Experts of a small language model.
Size: width 192, vocabulary 8192, 34.3M parameters.
Experts: 32 experts in each of 12 layers, 192 tanh GELU neurons an expert, 3 picks a token, a softmax router, a shared expert of 192 neurons.
Training: 296M tokens, 9040 steps.
Below are experts of layer 4 (counted from 0) of a mixture-of-experts language model. Rows are named router (the router's row for the expert), up (a neuron's input weights, with its number), down (a neuron's output weights, with its number) and show model dimensions 0-191. Each number is 500 + 50 x the weight over its row's rms, rounded and kept within 0 to 999. Numbers have three digits each.
Before each expert's rows: "raises" lists some tokens whose logits its average output raises strongly, later layers aside; "gets" lists some tokens that make up at least twice as much of what it gets as of all text. This comes from a sample of Wikipedia text that the model never trained on. Tokens count by the router's weight.

# expert 8
raises: ".", " |\n", ";"
gets: "20", "19", "18", "10", "17", "12"
router:511538502481617525442527516574538493520462541513524509560502471525611417448468468537502484544400484426440543496413526614485534511486512536433543472565515417529537587573487489494458466553475484548424506534525475568436439436565542467519548484531404520625490544422562540443484532484517474502438502506459570497499512535592513490511494493575467448518551481482430473507427432571516438468472411497415419417482541478500489427485480461470579382505448458551479531514533507484529487476451442488450466389614478567502516533595412610563514474575568574549521531469440525504424543428464479530
up3:545551477429471534502517543512609574494529486506586467568489452413581426519531493486412446539439460510441487481513448570513424475562413501551561571521466574363522523592448509440488515483501456536446542456513489504492577596537428543474462564443515535445542537473534577547462505475488515553484607503513594457512429490500477541429490536506547464478410486485621499467465461464505480498491526506495514552441500450528435454431444503523498439542504414486529490439533450502440607555483608450501391359540509489551474513537480550553402474554507538565435471426596493474535564542533442495
down3:475472484591601504442475468508470437476423502393468542481429473453501490605485483450523541525526509492503420467483510462480572514537562550517445535583518468582464520516499447567530445509505472551489469545467505430488447450483574564413522483547448474496478507588480488432601548506463508503522546545536516477504574516521524455535441420490490540527588580476415479438546526456498575487513547501467496542481457514580529560442540439447481593482438557470479523460543499495553477528555449507544602559448500599364533423408498403443415504340552449477466518560520586572413514479530601490
up4:530493566518606613492496492523513541522476569433522521479598466495567411487482497464499513513467500519439548486487464473616659498474482573536410491462560545480479504453460498600493433536479476570571653527529489421467526481514427512441545420450540508500524521503481527555440422487404401512473498524539504478472449484455443467496514504568579510550467535584435471544487451584487516496526439458542526409599486511496519455518464596558558454428519484487386499510512547452413425434505497478465563454503506476494549563548550475552480426477537493476426544462546503498521376520472427598
down4:423550446469410476421462506512458530479479430479561475532451452519435474498636525499556482562423456481506502472509592457453519483464476501423531427515454433485504489505380602429479486431529440505454531606518567500565425522413468516536536559523542464442481568487450547449509498590522553514501474512517478514528585522483447516592526433426489451521475381547513465611486605476577416486485590558522439535462524532505486392458585486585532494568497548491501575537558547474591544484490504532517590508522488473468483495607493524486525471578478453533549530525448432480394513486440543430
up5:559556499461448506431402430447539565492448544559516553510544580500511441480434466500453520556377529455459555602542483465495526489446534493477510483600549471550532480511434563579449407446482535454498526510510602442488412482520463515538487484522504573387492462473428471575440530553481537516485576496496498475557513493522533546436533534529619536470540434432371504555501546515536454413514578478527628513352512455428555492498490544520471405541508534439506476486420451409537581477537437605509520523506542542518466458464505524471510497478434645489534506486502468536527503485485451548
down5:518433458574489523563544436581478568513427584420334473420493426523503526446538509565529540480591444549481532507499552577438454495460475498498402430454512502430515523503463461400470619501477488484523484458580518495487572447502548449473543508462570578506574478492588501463570493500392561504503431542404509479467542478464524485494385457525452525535453591562466473479503411554530527560513467407536488505590491488651491561557472458470465556462503529514488521499505430541505471563470517454446461448505483503476463567541455423487629555588489552461539466538545530439506514479521503495
up6:509516562499504512548502483530482482570453574551474553482458442557503499502426522559425467398476500489478523503469480436532545502427485484492562469476447564545552516569561452558441563514517537412536514596584416575554555413465528546542421493537479455473489468499449574530460516441546484520588381483494438480474600583505571431439502550578564653524531482517555477503494602477443475499470414443512462448462515442447478458539511473477532530476565543536562590483465434505510456441490469510488543533386581473602516608395479493503454482439501566432503503503490582414507462429464511449
down6:493509471586444534414472434439433534552545485386445467538533462436524558514476452508589461488569429523538520524496399509594539420515508460462514523492497573474491471476429475544438471573534513536595441484464573474463528535479516471510542604498535456467462552450513507508565563441482490586476543480511512501442438485506519516587440495508468457452416520478520525569524463374520535443483551380505452504541605478537547507433393499554495407392437463507564526466412515570495520648480524475545469498464590564573501426500512471519460545526515504394502529537568568531561439549498559514
up7:484545423480476562487430393504392493398554400457386454527460441494532474543468599564447586491433528588423535442497536555484590495464522607485478440516539492468558492516435531582527501436576538562479391464465545528502499433499505484545471541527525532529486479413593529516533497495487470462522516511496506522465444469507446603462499443501483415454513449532568501495562493534512483515501509535488456526490398495461511503634444492516594458466491419520453604542495425533405578501519498454462516447582501500560477523449552556570449466488562517400475504577456531567451559581444554527
down7:406478498511471402520573493471497597554512521570507537493494490553487519538448505476556550573498519441579489510514432527512488496400467462516549617402478485512511549538612459482497456584533479497478464513548452542504489526506493504483495476459459615530558490512394492448530560422472499440555526497452439396554498496495450539581544498489497467543436486463387458588417467473522507455516585461489462417486606475525558366443492515501479540432555535496443450567437479519580512559496451544515472589443460461506445466496478628491521545527439509577624517481566525415421469547469571439
up8:576564460590488501590530478501475564417515393486502520364528480556619565503493562446475503569484559543456451498515471524552401516499458524509504514577484545431606554485505441527519448497468546538497478519555550522525450508486463527502553408532492550494526488462565578443422467464489466522550534456465530559586423437498538422540512533437473510515514457523510480432477448501487460397476493432485418504505398452482584509533464580449562580548511498550438494490569546475433500494461401424560486646476582517496554477541499591523443499405490442437564464420483473521474515391542505490
down8:485536544543447473495456450443495509570512455428539439436473510406541539392447484479545528381526484594507554451470424499500397556468547572525551446568464439512491475546540549496407474453432508465525516571550465424559413485483501475490519464524519595438525521485456513541494415541474551520602400440436453504482497527549531542477545433528443570496500529533523536544575486545450511496433534489579454520495501526539497473439467566513491529426491515391594472568504454504517502512520569489537535542474431562452530476400489500380513586564471520565536578511383597561616574501454484516
up9:545450522541519500525509443502530480564469458487476542628521477542511496546484552471464446466472514524525470454460470436455576487478457579569444416553507561449543494480495455518564507477451623601554467577516408460542503487424488480565493500584462512481591543486386441465585456521434557486548549489541555558434655458491446523529471452660527553463489484478411501558574424553506448436481549441512559475396498568556497417442519470503471486480397475492438427532461517433490505450522540552553516485502559464505519470508495528483517500484488473666459444477523441476493468522466450569
down9:560508440487577524524511454431481502398462475537427411423462521471470544555418539528487499503496448466460549531506467568464450422500536382476535542464570556606563517537468521623468506542537471462495514419440603533515515489490403588527557516428539503434503449492484534539424607506464472499568508466577556487446503441428492435476542499464506562556521481464511519532454435423624509586458567452546460471499521473476482448499542494569652550560547521516541448516470508415521434493557478523530466444544484541496564538514554492486458459449390518476487479508600571523404457543411504540
up10:495502569507463583606454484509501528482454563479522498537555484502531465542452488479430525393506425508500401431456455457460447524597410529535441528479560506575480509486531467541396449526488423548535406508546524551483558490524477458483515545475622468562541497421512460553447434543519588438439554547492511538465485539419524489552537486419515448536464465472440408521464497458426489562542611508533560625578508477605481553569336452469440549577507504554451476480492558511460471556482475549465470555469447478575546499485483453482465558522489419446498536450509452514619459550491511531
down10:488533456480519563462489497458496474468517424496552481600464496489401527404550488514632559498593511572506471584571510563442505460480518493449621513553576508378534512546494556515584549446530514507528468567583440410417475546430509430485530487506506493559390513526401537467560508418505436485493479506497479506521578519520429470548408540508450620549479492462526564489556515492528514475485417522445501481511443475506539498443625490474534484533456468448404571504450534411523581450482525449444417564501414554513509467473562378541508472417462562516512506526467525597500540491491487491
up11:506450504549562528556585416498504441488443537491481418506446516537467520515499414509468445495507488496524525592476590540473468446521512416513505576557500477508527620370510422521555447552543511415447541393539508483518557532457532516484436582537559440524572516588485460485490468507518458465591585532487522575511478565527532451591555463516585488501440437513492503518534518488471460474455590539541388603492456441459557498470508571345567507473503473483541492480529550585464428470561463453561450569516449510446469527505456479590478466539446519486512490383420469416459574470481585477
down11:481536613538513446479458551529523462424599490492558532452597543429436368511563512526567556401453531563510460456541513529496540489602544500485480459424489459476570514587448536459400438514473486507498484538463550538492512521532407563468565441422443428517457469511529587522434575448482470522485491502455506463519557456494424452445527532481427593575502518412531464545440554488556503492462469470479544527435593523521483540494517461501581559492509471460497491472501451441562511430559554486460556449472535495524539467574499401379477588508512499534411616526518473610522553517477385522
up12:547490484513481484578496485468508573485457513510534539539586435517478591531491462512486403610448532488540473509542518443502504498535451537527452521457543480544504553524508564580490331435492482544487440469488476482482509474511513484495554559488499527479551580440442518414490606529429534537533487521562524463516429422610456534532489447519478558551516433510430503485420529532534520478538496390457436444439527593533517509405500380457460405506567537558430486473475460478469423528447539433556497595618483495507607501566370408503553428465503574555516482517515527482547414525580485539
down12:597575451456507463550569527513555510541511474506513576418463459531549540533540477412492507380469518571462481513390492435522432485499534456489542522466443535516451474396471475553500466484491415482550477571501501520632570502425556540547463518425459461470482475516492421502505472538574383590514506491481538508553502433503508538520460461456540614531449477530456592574476417411481513524493534457530516568548546409511460581571481578459587477490470525484546477529512472496593527555476464549452505473497557489581426535478596508400437557422491553452568558485388502498466510492508402418
up13:424503361489486593519585501455549458480439435473456477385459512405558454537591481480448553493525513514498478573564566533460519493507509429461565506479582490438542563479494542412568370397546379483506521511539500489458514407571466428495466538542473562569520544544488538523507510493397487504435520532526529498571513459599510492538497449523485465552489445465524488483485544490509521506422538528403573431447526536626528521449483489457480507534442482561563569485623454460485507503442442569540513442498535519563493520468462441483530541516501557554431465449574538397548506541416574545
down13:531610503428471518510412402563520597536543532436558505487551397496517413525456443472594524536408463494437500469435559489599548583531512498453364469440463497511597494479496452523478589427518559430498539494499467558485565436600498576466481398555541486493530521525480425490528575480466399432474520485425546515501579469542446508527487413497496476432584538584531405458483488511527518527596565549504513505467458556465538463539491567512476493484568465483485494515548543374516497531539527427410501544537475591495427470488545480519491509519484409540525543518449544550465473556502456420
up14:555462584442568453616577444528504535480517528471503459496527577482489592464508504563529515540559544553435519500527590437456429590525489411468486556508506559550465516435470553513447499484589514428608574491531444474549603443565546447502505530541474548568470472527502555555485560443483514498361508592411471480503548483552634464511547542482541512544465458446492468555486515442511560439489496474511509571389492499421550472377452586437414542403539559500433503484514487544478475469497468434419392500526469542509529447511524512462520450443493476509526421402470500481436537514456536483
down14:439479557572547588490508548629500406485462507461506475414445490565422478421592516409533527514392454503492484463524561559511526562551512524462492491415485517504567564511438467440520463518466559395518475606418449512554538506436424516430597560533571540464462412454583497585537558562473530397472485528463596495460568408451458451408433520410456499509436582460499513551549496522507476513486556478472492497524549527522489500497528514553500508521536591510398497463571531533513511488428472516489547546504542433527478486497421589487462453451486538601476541535507534542397454552515446482
up15:610557507537564567463519479436509506456502448564589515549548480458571556520499497444511519510544520646419527558486445477464434483400511458515428412562562512486594436463496568544609438535447560446529479535491476589488470515401493527499544489522465524486534453513398522527602481405573535524534467468532464550457480483499383516446450535497490511551491478502528531504519538446490457516538487381472480524536509482512627476549552461435488486424459515544415474495487349535499548457516609561498515478510552520437555480469429586535545503467481559559532469428452454401480484455482550445
down15:513479451487562434451474483546465550466489494467514531514487482547483499447470498505479535515457376559458492533562478472490460506503513548529468576441524543508468465557495571471404423489435513460541467532494497490526485546456518478450543583468554557564475460462518505496448541518532538487593418536561532401501459511559528448498487509487489507455627494502501559561606447481445541591427578454441447475484531519495402557598567467496455626477390530504394430357525537498558483558426429612492441495479504496522643549436467446574388489523569475491432484546592534512522497494556523482
up16:547570498538534564450522475557551491554429401584515534607478561591485533431514449507473531502456502506475408508492553541510457573434483525554548480550501500481542483516497429466504452504560536542478482439494561503597575473463450530477474537500528530474536465539555463445507484412487516507396522378514492481424501466550490376569493419453411434516566532564512448564454424577470539501399424499561464525445479458450621523532508488532421533573428522482538579468474538488481423583482560452509564531568512434488549482556533526532575446517535503481503420451509402574551574493517381457
down16:429442520465506425566456528408513478556510424498404584466520521541479471453557537529598491483534540589443498456539476472534473470548437494485505456504615557590428418455521581502442572509503477516592477508432452506467524468567495482487493489498464435506423477519521449554502553482486525564569529546465432498578572507524582560446458437494501565497537601555444468548522511469433446550511543515488446458593474495591542472508411488567515477464457496435557452523524502399563509420413512528494454504457502529548425639445601518428500626491422469545461580517443517464475512490415482446
up17:392461596494443519575457521473502538489477409548643521500524453557564479452404507475527491524544482512520509429503531415526497434464421483506538565450423460499551477483536502542526513440396495454480553492462454438509502497543474474513495492390536548544560494505405550475445412495484422518512567503511554452436553452590519461523486564545503388463384535511477463538471477489520464408525428379447451457557602577525532482599463527509479473472549608658494607462455548513537544530522487548556469485536521589516579540516510511525487543440512552454496463576524491466495474502531456470
down17:511562445475500524428475571575464522450529587588485562391488471421428490439641461510456418477433426441564512548503550479465560526622555503531450469523522516505521435480468490500481521633496498587501517432480586438582555407468531529452513461467502543494497518404539386492548499517517527432553538464565518553543546507438504597450469502426431463457496535438535544460430509412553509514497550592531562520489519514437510519501532420485472532479539568431424457535523484493491504506526464491403570514490487585470511499436580526491403376600474518572488539447536489526496475521489473503
up18:482410475375480530534459537466438514424477567428561533537465504453529548476533441436480543516594544535574517432501563451521464488436502499427552544418492546538466513511520548444459582573533531470504561471475480543469485548569473497439507514485479529424515461501517486590510609438482439472540459534486569491574443467436555475516539520450522455479452484497319510509487531572464566550459677465600478511489445536517546449598581510481494470555479483472450541562608460483507532521531464548574447498468537493573548550599417484510448553464460506403501480539511471488401425510474462454
down18:526467478549569515446547466410552455601575411551516485378546498536431542323444558612495360533520432500533496494450500437425457522479527508539443506521560477507443508553525506516444504504424570503577417599511446433438522426437514441552536525440499469597453527473449482471503470468494525551537535452547578478477507515502452525428466530471544622537512421502530453490534469580513433449491455374434548510538507539574542547510480605469545466542483569487481477477484585480524468544483519492466546487537465539542519570458475457592526512430513545511535429500442550519480564464508544506
up19:478501536494504544423525467571461445449466520519392498444516474563516555489506613478462578490465459523491510518470506497451454515480603549471559538482515501490403447606411376485396586451546421419430484537476574544632551461523582563511395500539482529454448620577493507427476496463456503562506561437517535507447492454466505478599595453489426504536458546575523509563508504463425488553506530497512447548423477462443550547423477444519454477468433510526546572552472471441502590480490512488423454563573519504585475478446494531540478540528499421566506493479443498532569539554547454451
down19:492474519561474426544486446419480546529510511506477494489504424549528518427602536541509472483574574496579466374436465497539569512577471499657486491534465492474440551425611538459472477495553617525483551447436512501469427469500510529498545464427550468596412467426536400501512464505511464471397532523502436632453518539499512501475500482439477516566494509441525490573484446451497539414491554588480499533448464521514446499418527489518473565516507519422564579541480518533569524522463549444485512455536374508504640569533519494472462578523545566543435551447447480519495413484446441476